config = dict(
    d_shared_expert=128,
    router_z_loss=0.001,
    num_attention_heads=4,
    qk_norm=False,
    init_std_o=0.00416,
    init_std_up=0.0195,
    optimizer='muon',
    beta1=0.93,
)
Below are experts of layer 3 (counted from 0) of a mixture-of-experts language model. Rows are named router (the router's row for the expert), gate (a neuron's input weights, with its number), up (a neuron's input weights, with its number) and show model dimensions 384-447. Each number is 128 + 24 x the weight over its row's rms, rounded and kept within 0 to 255.
Before each expert's rows: a language model's description of what the expert responds to. This comes from a sample of Wikipedia text that the model never trained on.

# expert 63
It responds to: Word-ending pieces in names. Middle or final pieces of surnames and ordinary words, and trailing digits in lists, e.g. Gro-om, Dro-z-d, sh-af-ts.
router [150 116 147 140 117 141 100 120 144 147  85 156 102  71 107 138 169 134 140 154 128 137 104  96 157 188 117 129 101 111 160 121 138 103 130  92 103 123 128 121 144 107  98 103 163 141 132 161 132 114 136 160 117 132 109 171 149 143 125 112 104 107 115 118]
gate0 [ 90 143 132  93 116 138 134 122 105 122 156 172 124 134 141  99 156  76 123 143 115 128 186 114 140 138 124  87 102 110 132 153 174 137 111 143 125 141  83 146 122  80 120 121 110 149 131 152 102 146 121  79 154 128 117 143 127 138 149 178 157  67 164  90]
up0 [102 166 145 108 112 135 132  91 115 112 143 124 141 162 135 125 130 134 133 156 156 122 140 144 100 109  89 108 127 111 123 135 173 114 139 127 115 169 117 150 150  83 155 137 129 140 104 143 155 103 154 137 121 118  88 134 152  74 161 119  84  78 125 103]
gate1 [141 109 112  92 139 146 159 126 132  99 111 112 127 138 128 130 140 125 117 153  94 107 117 109 117 138 122 118 122 142 124 163 118 129  65 123 148 125 118 100 152 122 146 145 155 139 149 117 137 146 105 112 111 141 174 128 127  64 173 105 128  74 135 110]
up1 [169 107 100 148  97 101 173 118 112 140  95 114 131 146 124 116 168 131  80 111  79 108  91 179 114  86 124 122 111 105 110 129 115 167  84 128 109 118  78  61 185 110 151 164 134 146 118 163 137 127 142 124 110 132 125 162 108  89 148 121 127 133 106 112]
gate2 [166 131 138 132 117 158 168 173 142 123 117 132 135  99 110 103 130 137 107 109 122 134 108 106  98 104 118 107 143 154 119 117  61 128 168 108 127  97 133 171 129 137 128  96  82 132 144 112 138 140 135 143 150 105 129 126 113 133 112 156 144 149 130  95]
up2 [114 117 128 106 137 121 133 103 164  89 120 124 157 125 166 153 114 146 109 116 128 154 169 111 138 130 133  97 133 149 128 138  77 122 144 127 111 109 180 126  98 142 147 128  96  79 163 153 125  82 143 108 141 182 157 125 133 122 118 151 147  97  91 144]
gate3 [120 178 149 129  97 133 124 120 113 148 102 115 110 109 127 130 138 177 112 151 126 158 133 146  92 110 102 150 147 112 136  86 132  91 117 109  90 121 180 137 112 119 130 153 112 126 141 138 116  90 117 160  94 114  98 155 118 100 166 122 130 153 143 113]
up3 [138 110 132 101 109 144 159 120 135 102 161 123  97 120  97 148  80 168 147 122  92 128 146 143 115 111 152  87 136 147 152  92 102 119 112 128 126 113 110 117 118 107 128 118 163 137 119 139  93 144 103 115 123 126 132 104 104 125 111 132 129 125  93  79]
gate4 [136 163 129 127 105 124 131 127 130 107 151 126 109 110 114 141 103 124 171 136 105 145 120  98 156 168 116 130 109 117  98 151 135 134 143 142 100  98 156 112 131 112  85 148 177 116 133 129 125 150 151 138 101 149 103 176 128 123  90 135 149 109 130 126]
up4 [128  89 114 188 100 114 158 167 127 111 181 126  98 135 121 136  86 149  95 129 150 151 112 121 106 129 154 112 108 150 113 129 110 125 132 131 138 144 124 143 111 113 107  95 136 153 155 104 130 156 159 179 142 109 115 133 100  92 132  97 164 129 123 166]
gate5 [120 123 123  77 149 161 127 134 172 150 126 120 116  60 136 138 203 181 119 150 125 131  84 120 126 137 121 102 139  97 131 121 144 158 154 132 152 160 134 132 136 168 140 105 147 114 167 115 131 135 117 106 141 141  77 110 142 106 136 124  97 171 109 145]
up5 [137 136 118 147 111 114 153  68 140  81 144 159 129 125 150 101  91 126 133 170 117 135 133 111  96 162 144  97 113 138  73 131 130 103 121 123 111 150 136 130 135  65 130 170 121 125 115 123 124 110  91 117 121 151 115 129 158  74 112 131 116 149 157 117]
gate6 [118 145 140 130 121 127 125 153 116 121 152 137 105 134 140 107 149 124 166 128 129 135 135 127 147 129 144 153 101 150 109 133 130 116 126 133 129 157 125 125 194 104 144 113 105 144  89 175 148 125 101 117 146 125 120 123 143 108 135 114 136 112 114 114]
up6 [137 148 135 115 134 138 157 116 118 114 189 117 136 147 119 145  84 124 116 125  89 109 136  93  91 147 118 116  89 154 121 146  92  95 182 126 168 142 141 131 107  88 150  72 111 145 234 127 120 143 157 112 118 136 109 134 138  78 113 124  99 109 143 108]
gate7 [168  94 144 127 126 153 152  73 132  90 105 113 123  96 134 128 149 120 128 100 147 101  70 160 142 133  93 112 116 152 160 143 109  65 123 119 133 196 118 137 146 150  89  99 138 136  96 176 141 115 114  93 127 134 116 140 102 142 134 141 148  68 108 121]
up7 [134 153 139 160  89 145 122 157 143 140 123 135 122 129 141 139 112 127 130 135 158  79 135 118  90 136 126 130 129 180 125 172  90 165 141 122 100 191  98 145 110 110 128  87 166 176  95 155 126 130 154 120 177 181 138 124 151 147 117 147 112 101 171  95]
gate8 [128 115 119 197 103 132 123 124 114 113  56  92 144 132 130 103 152 121 124 116 125 111 139 132 110 117 124 114 127 122 125 134 135 125 131 134 100 157 148 129 151  82 122 123 158 146  98  84 130 121 120 175 131  95 113 150 123 156 127 133 117 163  79 150]
up8 [128 108 135  74 141 102 121 125 110 171 103  99 145 100 131 131 156 119 154 148 142 102  90  53 144  86 144  91 119 158 124 115 105 121 152 130 132 172  98 139 104 103 153 116 108 165  86 115 133 113 161 152 138 111 160 136 121  66 116 130  69 121 124 146]
gate9 [146 170 122 168 130 183 104 118 138 120 145 151  99  98 150 106  94 195 106 149  79 118 140  95 178 175 134 166 122 139 142 102  89 125 186 107 134 104 133 110 145 143 143 125  79 177 107 109 154  93 139 146 134 125 105 137 131 108 150  91 107 104  98 144]
up9 [166 106 139 140 151 144 150 130 112 116 140 118 121 161 123  82 135 116 148  74 111  94 105 132 138 123 115  87  98 143 146 140 119 115 143 128 112 142 135 109 108  54 106 153 187 134 105 176 124 111 153 149 133 139 149 148 134 167 119 139 152 114 147  91]
gate10 [ 89 136 146 122 166 102 137 145 172 144 168  90 116 106 116 152 129 113 152 121 122 107 121  97 123 127 133 112 130 158 103 149 132 108  85  89 195 109 171 111  93  80 122 155 105 139 156 157 143  99 104 152 139 100  91 133 138 172 137 108 124 150 102 102]
up10 [111 137 161 117 123 122 130 119 104 142 197 163 139 143 141 113 101 106  88 132  99 143 123 160 142 123 157 108 133 120 186 129 118 141  83 154 100 147 142 112 142 138 121 162 139 109 128 129 199  99 146 105 150 111  99 134 113 135 114 119  91 116 170  71]
gate11 [113 136 122 148 118 109  81 127 146 146 102  93 132  91 139 159 116 121 122 124 133 141 105 124 117 143 135 115 132 105 153 124 114 138 127 130 162 117 106 143 142 130 141 118 116  73 119 186 131 118 148 152 162 129 116 149 134 150 133 136 114 131 102 154]
up11 [120  94 132 103  72 152 172 139  70 124 131 129 120 127 148 136 123 148 138 113 128 157 132 138 100 123 112  77 167 166 129 142 143 114 138 140 128 119 103  91  75 101 111 102 166 154 129 128 144 124 169 116 113 107 176 114 140 148 140 131 144 143 135 146]
gate12 [114 149 149 116 102 146  92 161 151 136 168 134 144 157 112 131 104 111  60 120 158 126  92 119 122 148 168 102 124 146 135 147 145 160 130 113 127 111 131 165 142 113 144 139 195 130 112 140 103 166 166 148 105  86 162 132 103 182 129 122 129 140  65 134]
up12 [146  97 102 121 144 145 145 107  98 116 153 144 154 135 114 123  85 104 140 197 130 160 158 120  90 106 152 132 133 150 123 121 144 116 109 154 145 143 129 122 156 105 130 128 104 111 164 141 110 128 100  95 131 182  97 105 143 133 184 133  99 130 141 144]
gate13 [158 192 107 161 167 136 133 107 156  80 148 148 145 122 133 125 153 115 129 101 110 120 139  70 155 128 139 138 150 153 127 143 137 120 142 133 153 137 163 135 157  75 117  87 142 139 115 160 170 155 107 141 113 111 134 130 141 101 122 159 109 103 141  95]
up13 [113 146 137 139 148 150 138 101  78 123  94 138 112  74 148 134 125 151 108 136 143 136 155 138 122 119 103 109 140 144  96 138 160 119 115 145 138 134 124 132  97 144 135  92 139 125 103 122 115 127 124 138  87 143 114 113 104  99 133  94 140 129 122 171]
gate14 [166 144 118 121 108  84 147 166 176 110 106 132 121  70 139 181 143 165  94 131 130 105 120 143 127 164  95 150 128 119 133 126 141 156 114 145 132 130 177 126  95 110 103 115 152 131 180 150  85  73 112 115 101 123 105 135 106 162 149 120 121 131 174 127]
up14 [145 170  75 136 143 114 120 113 128  99 105 137 127  89 128 103 132 160 122 110 190 131 130 103 101 135 132 163  58 112  85 175 143  92 126 139 168 113 119 145 192  95 132  97 110 119 127 106 123 147 153 144 136 109 104 115  99 117 139 153 111 120 112 120]
gate15 [144 131 134 145 142  91 136 141 147 172 151 111 144 148  92 110 126 147 112 151 122 112  93 126 111 128 161 169 142  89 125 156 101 114 111  93 113 121 112 118 144 109 104 121 133 152 126 151 145 123 116 155  93 120 151 129 147 123 161 112 110  88 136 131]
up15 [128 124 164  94 140 109 185 136 109 138 126 111  99  72 138  78 128 147 157 153  88 197 107 107 144 161  94 119 148 118  83 142 131 115 125 140 173 182 132 126 150 182 112 119 136 123 138  85 111 125 151 114 145 129 130 144 154 152  96 122 126  99 161 140]
gate16 [143 176 129 113 170 105 132 102  93 147 119 109 119  99 148 153 115 195 198 115 161 143 132 133 158 142 133 169 119 121 127 135 126 116 132 121  92 149 113 120  82 111  98 174 171 111 131 151 157 124 111 102  85 113 104 124 135 139 109 172 167 116 117 112]
up16 [128 161 161  53 161 123 136 127 129  94 160 139 159  92 146 148 109 137 112 104  99 122 166  64 160  78 158 136 162 148 117 195 117  95 128 135 166  65  83 151 114 132 121 203 112 135 101 147 119  81 170 108 165 145 157 110 146 113 109 112 111  99 137 157]

# expert 23
It responds to: Digits and name pieces. Leading digits of numbers in tables and scores, table separator rows, and word pieces after Bl-, such as Blau, Blatz.
router [112  95 150 131 123 125 122 116 150 141  47 136  77 113  95 166 139 124 153 168 134 125 145  80 137 169  94 137 126 107 142  91 149 118 163  95 121 100 106  88 116 128 101 110 143 146 130 139  85 108 155 136 132  71 107 141 143 151 138 108 104 103 128 107]
gate0 [134 145 143 149 143 125 172  96 137 135 138 114 133 101 152 163 129 106 105 110 135 121 146 147 162 109 113 128 125 132 123 157 135 157 149 114 161 118 133 137 146 141 109 177 182  51 109 102 102 117 146 148 136 108 152 115 100 149 101 136 127 167 146 146]
up0 [152 117 112 121 118  86 127 151 136 118 144 136 141 114 127 137 129 149 163 112 150 146 125 142 122 125  85 133 170 108 124 155 104 132 119 142  92 163 109 159 107 117 167 150 140 102 107 144 122 114 164 150 141 124 124 140 139 177 164 122 136 105 162 102]
gate1 [143 131 141 131 125  92 119 197 104 139  70 123 105 162 133 145 113 128 120 128 136 133 143 161 110  96 101 147  98 147 178  98 188 125 132 135 132 136 117  95 102 127 127 129 124 124 184 155 106 136 131 106 126 124  83 155 126 138 102 114 106 109  90 106]
up1 [129 134 106 115 117 127 114 108 114 147 186 185 114  75 146 133 126 178 159 123  99 114 142 114 141 167 124 110 136 130 149 101 109 150 116 108 150 141 107 139 166 136 140 115 110  98 124 124  98  96 106 143 133 156 153 127 111 116 136 154  96  95 160 116]
gate2 [117 135  99 130 150 144  88 151 112 152 104 125 133 106 139 124 169 155 161  95 180 147 152 132 107 136 105 153 112 159 121 146 143 138 111 116 110 107 117 139 119  59 127 147 142 122 146 139 135 135 152 134  89 124  80 124 155 193 122 162 126 100 172 118]
up2 [151 100 150 121 126 138 127 130  89 139 161 155  99  99 138 127 105 123 132 150 132  96 103 125 164  97 113  71 112  85 188 122 102 117 139 135 114  92 139 105 109 136 127 116 138 101 129 136  66 151 140 104 132 131  97 136 118 104 107 120 131 141  96 154]
gate3 [157 169 115 136 112  87 137 102 131 166 155 141 122 100 117 113 131 125 111 159 126 147 154 174 100 161 143 118 124 146 129 160 131 120 155 124 108 104 136 121 137 134 122 108  94 139 124 141  97 142 128 156 157 129 110 121 137 120 128 142 156 125 161 132]
up3 [151 129 126 170 109 150 153  99 145 130  65 119  93 146 113 160 125 155 197 170 129 122 117  71 136 108 116 142 112 157 135  97 171 141 159 166 118 108 130 113 141 111 122 121  91 147 106  89 146 127 128 108 108 117 132 106 116  67 126 132 113 109  66 116]
gate4 [161 113  65 135 161 138 100  72 100 101 184 142 154 166 142 133 109 118 143 116 120 184 180 134 155 121 149 141 132 150 124 133 122 176 105 122 133 137 142  99  75 109 162 101 163 125 132 138 106 113 122 119 118 149 127 131 149 149 164 114 102 144 133 108]
up4 [118 138 129 153 109 173 143 108 137 105  63 135 135 136 148 101 139 102  95 146 111 125 134 159 150 168 135 156 149  97 139 135 161 146 181 126 148 114 139 142 141 145 152 135  78 159 137 124 138 113 174 126 158 137 110 143 167 150 167 162 103 148  93 100]
gate5 [152 133 119  85 148 128 127  95 158 114 109  99  85 108 130  80 149 105 117 124 102 140 115  96 134 150 112 151 112 165 171  93 137 134  84 132  86 123 157 147 152 119 141 104 167 111 119 114  98 134  67  99 109 151 139 142 151  99 120 149 106 121 148 101]
up5 [ 72 148 108 109 105 134 126 133 132 112 125 134 114  87 107 115 138 133 136 124 114 156 157 120 186 102 130 136 146 140 129  83 135 114 174 149 155  94 116 114 122 110 153 215  89 136 150 126 134 115  82 154 138 167 115 133 120 140 157 145 139 121 108 106]
gate6 [ 89 136 157 158 108 128 127 123 148 124 135  88 130 101 120 109 133 117  96 122 124 116  85  72 145 140 131 120 151 129 131 142 185 131 179 107 125  98 160 139 134  83 118 128 123  85 162 146 111 139 126 151 128 112 133 137 161 142 108 143 141 123  95 116]
up6 [195  88 120 121 144 171 145 200 144 131 130 106 112 155 109 139 108 133 113  92 129 143 127 162  67 102  93 114 147 111 120  94 138 134 128 102  97 135 172 149  90 137 145 124 151 145 160 133 120 130 121 100 119 158  91  88 108 106  94 142 167 125 147 143]
gate7 [122 121 110 129 118  86 158 130 140 144 150 125  99 113 168 129 120  89 125 108 141 135 131  78 135 171 119 110 123 157 121 108 118 131 135 161  94 137 147 111 134 135 163 153 149 138 155 109  99 106 171 117 174 116 146 108 136  88  96 158 126 150 136 151]
up7 [ 57 164 167 117 131 111 146 168 139 122 118 129 121 143  99 119 124 113 102 185 111 129 102  96 177 167 137 116 140 170 126 125 120 156  98 127 152 140 138 115 120 133 127 163 133 116 203 153 167 144 148 146 118 135 162 118 160 173 101 140  92 107 151 123]
gate8 [156 124 119 140 137 117 125 151 156 138 178 157 116 187 132 142 153 149 169 168 142  96 115  98  92 168 131 141 128 143 130 172 137 143 120 120 126 146 178 148 152 122 112 127 122 114 131 161 123  60 158 123 163 106 138 137 143 186 120 109 166 151 165 113]
up8 [ 87 148 122 150 135 140 119 103 161 128 170 140 122 114 118  93  61  91 145 135 144 125 137 136 128 172 124 110  99 128 170 136 153 123  72 121 152 136 102 123 152 146 177 134 126  44 147  87 129 119 108 126 123 128 109 104 114 114 121 135 104 145 141 151]
gate9 [102  76 143  97 111 129 147 125 139 114  43 106 137  73 124 133 142 158 106 129 120 110 148  78 137 134 140 133 131 112 156 110  90 120 141 105 118 113 111 143 185 127 100 133 116 143 155 103 123  75 103  85 147 123 142 148 113 147  75 146 140 128 121 130]
up9 [121 111 171 104 130 115 122 130 119 146  79 116 150 138 113 162 157 157 146 154 128 127 151 183 124  81 116 136 117 118 141 139 125 141 149 149 132  98 106 133  99 159 134 121 187 118 149 132  94 135 150 141 110 159 129 157 132 132 142 160 147 130  97 134]
gate10 [ 82 163 135  95 177 168 143 120 140 118 102 126 116 104 128 147 131 133 126 145 130 115 135 164 141 152 136 101 127 158 152 109 104 116 141 118  95 161 148 122 127 113 124 122 147  88 152 145 141 130 123 143 152 149 115 137 169 119 154 134 111 134 104 104]
up10 [179  83 118 121  90  97 134 115  94 169 127 117 125 107 131 108 103 142 164 110 152 112 132  90 113  88 137 137 135 104 135 118 125  92 131 125 136 120  73 112 152 176 111 127  85 169  77 104 129 103 138 107 102 114 112 137 111 118  74 141 137  77 104 117]
gate11 [156 119 176 117 140  99 122 121 131 107 122 123 127 183 112 143 100 112 121 153 123 116 145  98  99 103 132 141 168 127 130 127 107 124 123 141 140 128 144 106 110 148  92 161 113 149 140 153 118 187 133 111 131 135 139 133 131  96 155 111 145 115 114 105]
up11 [118 137 119 125 107 102 141 101 150 127 146 113 145 103 130 100 119 132 100 110 124 110 137 121 112 135 138 116 130 148 113 127 137 148 131 144 161 129 135 141 127 157 108  80 105 130 110 189 139  98 117 119  93 114 133 162 119  84 166 110 109 130 172 123]
gate12 [143 137  87 183 124 153 109 110 150 170 126 100 120 109 124 126  98 155 140 135 101 113 136  65 176 144 134 134 169 121 157 102 129 153 154  98  83 149 120 116 138 149 103 111 138 147 128 105 114 120 127 155  82  97 128 141 142 119 123 109 131  84 173  78]
up12 [101 137 136 102  91 109 117 130  70 126 122 113 145 142 142 148 127  98 133 109 129 112  85 142 104 163 108  97 126 115 146 115  98 146 136 145 139 139  78 126 129  94  94 117 131 126 152 121 142  80 118 151 141 118 138 135 164 113 137 102  79 129 178  91]
gate13 [148 134 111 112 107 135 135 108 152 128 117 135 114 141 106 136 134  97 138 126 103 153 137  66 164 124  85 149 122 122 139  89 137 130 139 125 150 135 101  79  84 113 134 147 115 146 130 130  83 105 149 142  89 112 109 104 157 128 122 130 138 151  83 162]
up13 [ 70 134 125 111 141 143 108 177 131  81 144 136 133 180 118 127 119 152  93 155  78 105 103 140 156 126 147 109 151 149 159 136 158 131 117 135  98 179 108 130 133 169 102 117 110 102 119 114 162 106 102 162 142 140 139 147 114 115 162 160 150 138 113  90]
gate14 [ 75 106 115 129 135 145 127 117 107  98  95 120 128 153 152 140 128 152 118 156 143 120 128 108 104 106 130 131 100 104 109  83 126 113 150 140 166  99  93 124 136  89  87 104 132 164 132 153  84 141 130 104  98 106 132 125 125 100 120 141 127 132 104 132]
up14 [ 70 127 103 159 117 171 128  98 157 133  92 123 137 104 151 120 130 150 113 118 154 131 111  90 115 148 113 104 129 130 146 142 182 113  90 129 108  89 152 148 127 114 117 116  72 175  78 149 124  95 141  88 146 158  97 154  90 125 139 151 156 105 132 130]
gate15 [135 145 126 146 144 103 135 156  95 134 113 160 151 117 121 105 110  84 145 139 128 124 104  91  99 118 106  80 138 113 153  90 132 114 114 108 136 136 101 140 134 164 128  83  89 144 123 136 151  96  86 154 150 101 159 154 111 177 179 113 140 126 132 114]
up15 [147 134 138 125 114 104 137 117 146 128 151 169  88 138 122 176 106 125 156 107 136 114 116 116 166 131 111  88 157 145 139 126 119 136 124 157 137 153 119 126 106 154 133  86  93 129 164 107 119  98 126 167 108 154 151 114 177 139 128 129 163 127 137  90]
gate16 [118 136 132 134  86 145 151 148 146 109 136 146 119 123 109 150 168 161 123 114 137 139  99  55 127 206 120 148 140 127 106 119 104 116 109 118 102 148 128 123 110 150 115  96 175  98  88 164 105 100 174 169  87 113 137 131 168  85 131 110 156  97 144 128]
up16 [140 147 128  96 127 172 114 110 126 148 119 132 112 137 130 128 144 129 126 123 153 123 133  65 155 171 136 125  89  91 135 127 107 127 157 137 163 176 119 117 129 107  61 120 117  90 134 140 123 148 157 149 134 120 103 135 146 106 166 101 167 132  81 121]

# expert 47
It responds to: Digits and rare name pieces. Later digits inside numbers and middle pieces of foreign personal names, such as Sagasta, Maastricht, Okwu, Sakthi.
router [126 105 137 115 123 126 125  82 135 136 105 160 114 104  87 142 145 114 134 121 164 145  90 138 131 143  92 115 125 151 129 106 168 116 140  98 108  89 145 112 146  98 111 129 123 153 145 187 107 108 157 148 132 131 102 168 127 145 153  77  96 118 177 128]
gate0 [129 128 103 126 132 158  98 125 122 144 132 140 125 126 134  84 132 100  99 139  83 126 158  93 123 141 138 109 132 135 142 145 132 136  95 116 137 108 121  93 139 112 149 115 121 153 122 191 137  81 126 137 144 118 128 150 138 114 132 102 129  99 108 142]
up0 [166 124 150 176 113 120 108  90 129 168 169 150 135 101 120 126 110 141 147 130 117 111 117 144  97  83 143 128 125 106 137 141 162 118 104 110 114 114 147 118 136 115  95 116 145 161 165 109 149 165 108 125 104 172 170 145  83 138 157 139 122 177 173 129]
gate1 [ 66 115 157 163 132 111 129 127 130 147 150 143 137 107 134 130  92 123  99 120 133 146 113 177 119 150  92 105 106  93 105  86 147 107 187 130 123 103 140 143 126 179 124 104 148 143 108 150 121  70 146 134 140 137 149 157  69 115 159 116 113 133 102 115]
up1 [147 181 104 106 159 155 102 161 141 132 120 131 126 150 132 149 181 124 139 113 150 133 131 109 140 106 127 110  93 138 114 127  78 136  93 133 156 145 167 153 134 119 137 141 203  74 109  99  92 145 154 171 199 133 102 115 153 154  99 125 126 112 148 142]
gate2 [100 137 125 122 141 126 136 107  92 156 107 150  94  91 120 151 124 132 186  98 152 172 106 158 109  91 120 102 136 155  68  97 139 106 106 120  88 112 139 121 133 107 113 128 130 100 106 138 102 116  76 167 105 130 143 127 103 155 140  95 130 140 124 122]
up2 [140  98  95  95 114 125 120 137 118 172 163 111  81 164 130 136 123 109 133 134  73 126 134 112 131 149  79  93 134 134 111 144 145 161 141 117 185 132 115 147 122 135 150 103  82  64 131 132 159 113 167 123 137 135 138 133 127  78 132 148 171 117 175 146]
gate3 [143 108 142 138 119 127 135 148 152 122  96 135 136 174 125 124 117 103 128  92  84 107 127 119 173 134 148 116 139 191 125 148 121 158 136 120 165 110 110 154 128 117 117 106 138  71 160 134 125 129 125 121 147 121 111  95 151 160 155 104 168 157 127 119]
up3 [133 125  90 126 102 101 130 135 159 149  70 134 138 154 111 121 186 104 116 136  62 127 145  53 107 184 164 110 147 146 150 157 158  99 122 148  86 115  91 137 130  92 108 128 159  82 131 181 129 148 125 135 147 150 108 122  79 143 134 100 118 118 125 152]
gate4 [121 129 146 112 162  62 112  96  81 161 173 123 137 115 102 126 160 165  84 138 148 118 185 119 123 121 125 164 144 141 120 124 105  94 198 130 143 125 104 106 131 159 140 169 129 129 132 108 156 185 115 139 135 121  97 149 162 115 174 108 112 105 122 129]
up4 [147 121 127 211 126 165  66 118 126 134 106 132 119  81 155 138 127  55 108 137 118  79 104 114 102 128 124 110 107 134 154 102 125 125 149 144 104 148  82 128  91  97  80 106 200 129 120 106  90 126 129 120 100 144 162 153 126 142  89 166  94 121 149 142]
gate5 [131 148 120 136 120 149 126 151 134 186 143 127 116 139 128 135 125 111 118 101 147 168 129 120 114 125  86 129 104 159  96 118 116 159 109 103 124 139 124 171 166 152 104 140 145 100 147  95  99 122 141  92 135 145  89  95 108 182 133 109 109 170 134 124]
up5 [ 86  92 128 143  77  99 156 151  90 177 140  99 151 109 129 119 103  86 117 139 115 123 150  87 139 109 115 137 119 114  81 128 109 150 115 143 131 145 127 156 136 157 104 153 114 109 120 153 144 105 164 140 121 147 140 131 114 120 151 161 103 143 155  90]
gate6 [ 99 131 134 150 145 150 148 110 134 147 149 137 119 125 167 150 140 167 165 106 138 132  82 104 114 122 109 107 103 119 163  79 114 125 146 142  77 133 138 129 106 126 126 149 152 129 114 170 143 113  73 131  77 126 131 149  65 200 142 131 139 111 123 141]
up6 [116 102 118 116 149 100 117 122 167 100 116 124 142 138  99 121 129 121 144 122 105 150 134 138 144 170 119 118 130 153 125 126 128 117 146 144 148  97  95 128 126 164 108 143 102 149 110 107 109 135 117 123 162 133 139 136 159  96 117 163 132 142 115  85]
gate7 [103 145 159 117  82 118 109 153 119 129 120 142  93 136  99 153 141 122 151 154 139 136  74 105 133 155 126 132 102 131 153 111 166 121 107 126 111 126 124  83 123  96 148 164 155 121 116 149 118 114 145 162 140 122 105 146 117 145 126 133 121 151 112 116]
up7 [154 110 146 154 132 107  79 145 121 147 138 115 146 109 125 145  75 175 121 140 112 143 157 138 118  77  96 133 132  98 121 151 126 116 132 118 152 145 112 115 143 165  83 144 109 125 138 132 131 127  96  82 107  98 100 139 148 122 119 132 126  78 151 109]
gate8 [166 124 115 132  95 144 125 147 154 116 133 118 113 121 109 132 165 153  87 114  96 151 170 144 115 165 170 116 139 132 185 103 122 140  89 124 149 115 157 148  74 112 131 139 146 133 137 156 135  93 122 133 125 117 166 117 139  76 126  73 112 150 127 105]
up8 [148 142 130 160  87 103 168 115 165 118 136 117 132 119 155 137 132 105 177 120 141 124 147 132 109 114 180  98 159 200 113 140 105 154 183 135 127 104 115 156  91 138 156 143 124  88 165 177  98 101 142 133 135 113 122 142 166  98 140 150 119 160 109 111]
gate9 [153 124 157  99 145  72 147 110 118 103 101 153 168 149  96 121  96 135 143 112 170 137 133 122 135  76  93 178 147 156 132 147 145 133 151 103 100  80 119 144 101 100 119 125 141  81 189 146 117 137 151 142 105 132  88 140 136 159 181 140 116 104 122 129]
up9 [118 106 112 123 114 126  90 145 144 122 155 125  93 119 122 143 106 130 117  90 136 155 149  92 154 168 106 141 134 136 161 114 119 131 155 125 156 109 139 169  87 130 125 124 166 191 141 143 180 150 148 128 120 131 157  91 125 100  78 106 129 137 106 141]
gate10 [120 129 118 131 142 145 113 120 145 103 153 115 120 106 123 132 148 218 128 134 164 113 143 106 129 123 143 101 121 123 124  65 135 109 153 115 112 129 105 137 131 115 153  96 118 118 157 144 112 163  86 152 132 149 130 134 171 136 137  85 111 112 133 116]
up10 [129 137 108 101 109  98 153 138 158 123  91 134 128 207 129  85 145 107 123 103 152 103 207 142 142 126 120 139 116  84 182 106 107 122 113 135  91 120 159 123 143 113 127 156 124 102 108 114 117 127  95 111 138 148 143 109 150 105 148 100 131 111 117  83]
gate11 [143 122 146 129 114 108 139 139  84 147  94 120  97 117 112 145 151 148 156 137 142 141 105 107 136 134 123 121 133  89 151  93 130 129 147 134 144 126  85 123 127 142 139 140  87 138 117 162 156 145 128 122 118 103 160 150  92 154 115 122 134 120 111 131]
up11 [149 145 108 116 149 117 162 104 117 142 145 133 137 102 119 156 138 137 118 103 155 115 144 160 116 161  93 112 137 129 115 120 142 131 113 134 129 133 145 151 163 126 120 132 100 128 124 147 101  73 123 141  94 154 132 126 106 116 126 113 121 101 133  87]
gate12 [159 119 157 133 165 123 114 110 154 107 100 141 178 150 110 113  99 157 112 152 124 136 165 155 101 105  83 113 141 107 155 108 120 147 195 101 107 102  94 139 139 136 114 136  92 150 121 121 115 180  98 142 153 158 146 142 149 102 149 118 148 127 124  98]
up12 [117 114  83 119 136 119 123 120 185  97 107  53  98 133 132 130 125  66 111  97  93 122 115  89 109 123 124 109 159 173 118 119 135  96 191 143 149 139 153 150 136 110  90 112 172 167 147 104 150 119 141 103 153 145 111 110 141 132 106 156 122 128 125 141]
gate13 [116  98 185 151 100 135 130  77 105  69 117 170 155 174 143 109 164  91 161  91 104 122 109 140 156 141 151 132 106 123 140 169 174 150 128 127  95 175 122 152 118  98 146 106  65 123 143 146 133 123 114 140 155 108 145 121 153 141 156 101 118 120 143 128]
up13 [143 145 152 110  99 160  88  67 115 139 133 143 118 116 139 132 142  95 104 129 149 113 146  97 148 108 133 138 111 134 134 120 148 116 115 119 116 102 136 168 122 154 108 132  93 120 162  49 132 131  60 148  82 117  95 108 116 125 144 110 128 116 127 128]
gate14 [120 140 132 112 108  81 168 109 108 138 124 136 113 140 125 104 123 127 110 153 172 111 120 149 119 134 126 129 168 103 135 124 143 112 120 118 133 141 126 118 126  88 165  83 114 121 169 142  88  92 145 136 112 149 129 167 135 105 126 110 124 120 135 121]
up14 [132 152 171 134  82 158 128 152 130  93 134 110 165 125 140 143 133 128 173 146  75 151 147 105  78 120 124 125 103 135 104 118  90 130  86 137 138 141 126 136 130 183  93 161 148 155 122  70 110 157 132 121 136 117 142 100 135 114  87 113 117 118 131 175]
gate15 [143 139 153  92 147 131 129 179 145 141 120 175 122 175 125 146 127  52 112 145 153 135 119  80 119 103 137 154 104 103 134 146  98 128  97 154 116 131 140 173 105 124 127 176  74 168 156  91 107  81 135 128 167 183 117 146 130 122 148 155  86  97 134 105]
up15 [159 134  65 133 125 119  65  90 145 145 168 106 122 117 126 126 106 106 105 107 116 109 131 168 177 120 122 128 131 118 131 122  75  93 172 136 156 136 129 134  94 187 116 115 105 145 114 111 150 126 121 138 123 128 144 115 119 150 117 100 135 122 121 138]
gate16 [142 132 145  98 104 126 143 124 176 129 137 106 132 143 103 117 104 106 131 113 134 131 162 167 102  93 109 101 120 120 100 132 101 150 130 125 134 105 162 132 128 106 128 115 138 163 135 102  91 146 103 133 154 114 120 127 165 113 142  89 164  80 132 128]
up16 [109 161 147 173 147 101 128 147 109 158 146 158 129 140 131 143 113 127 126 167 135 132 118 130 116 157 108 131 159 127 144 116 161  91 128 138 110 122 109 128 131 179 124 123  97 155 163 116 133 124 135 138 147 171 155 145 116 142 138 124 111 133 110 140]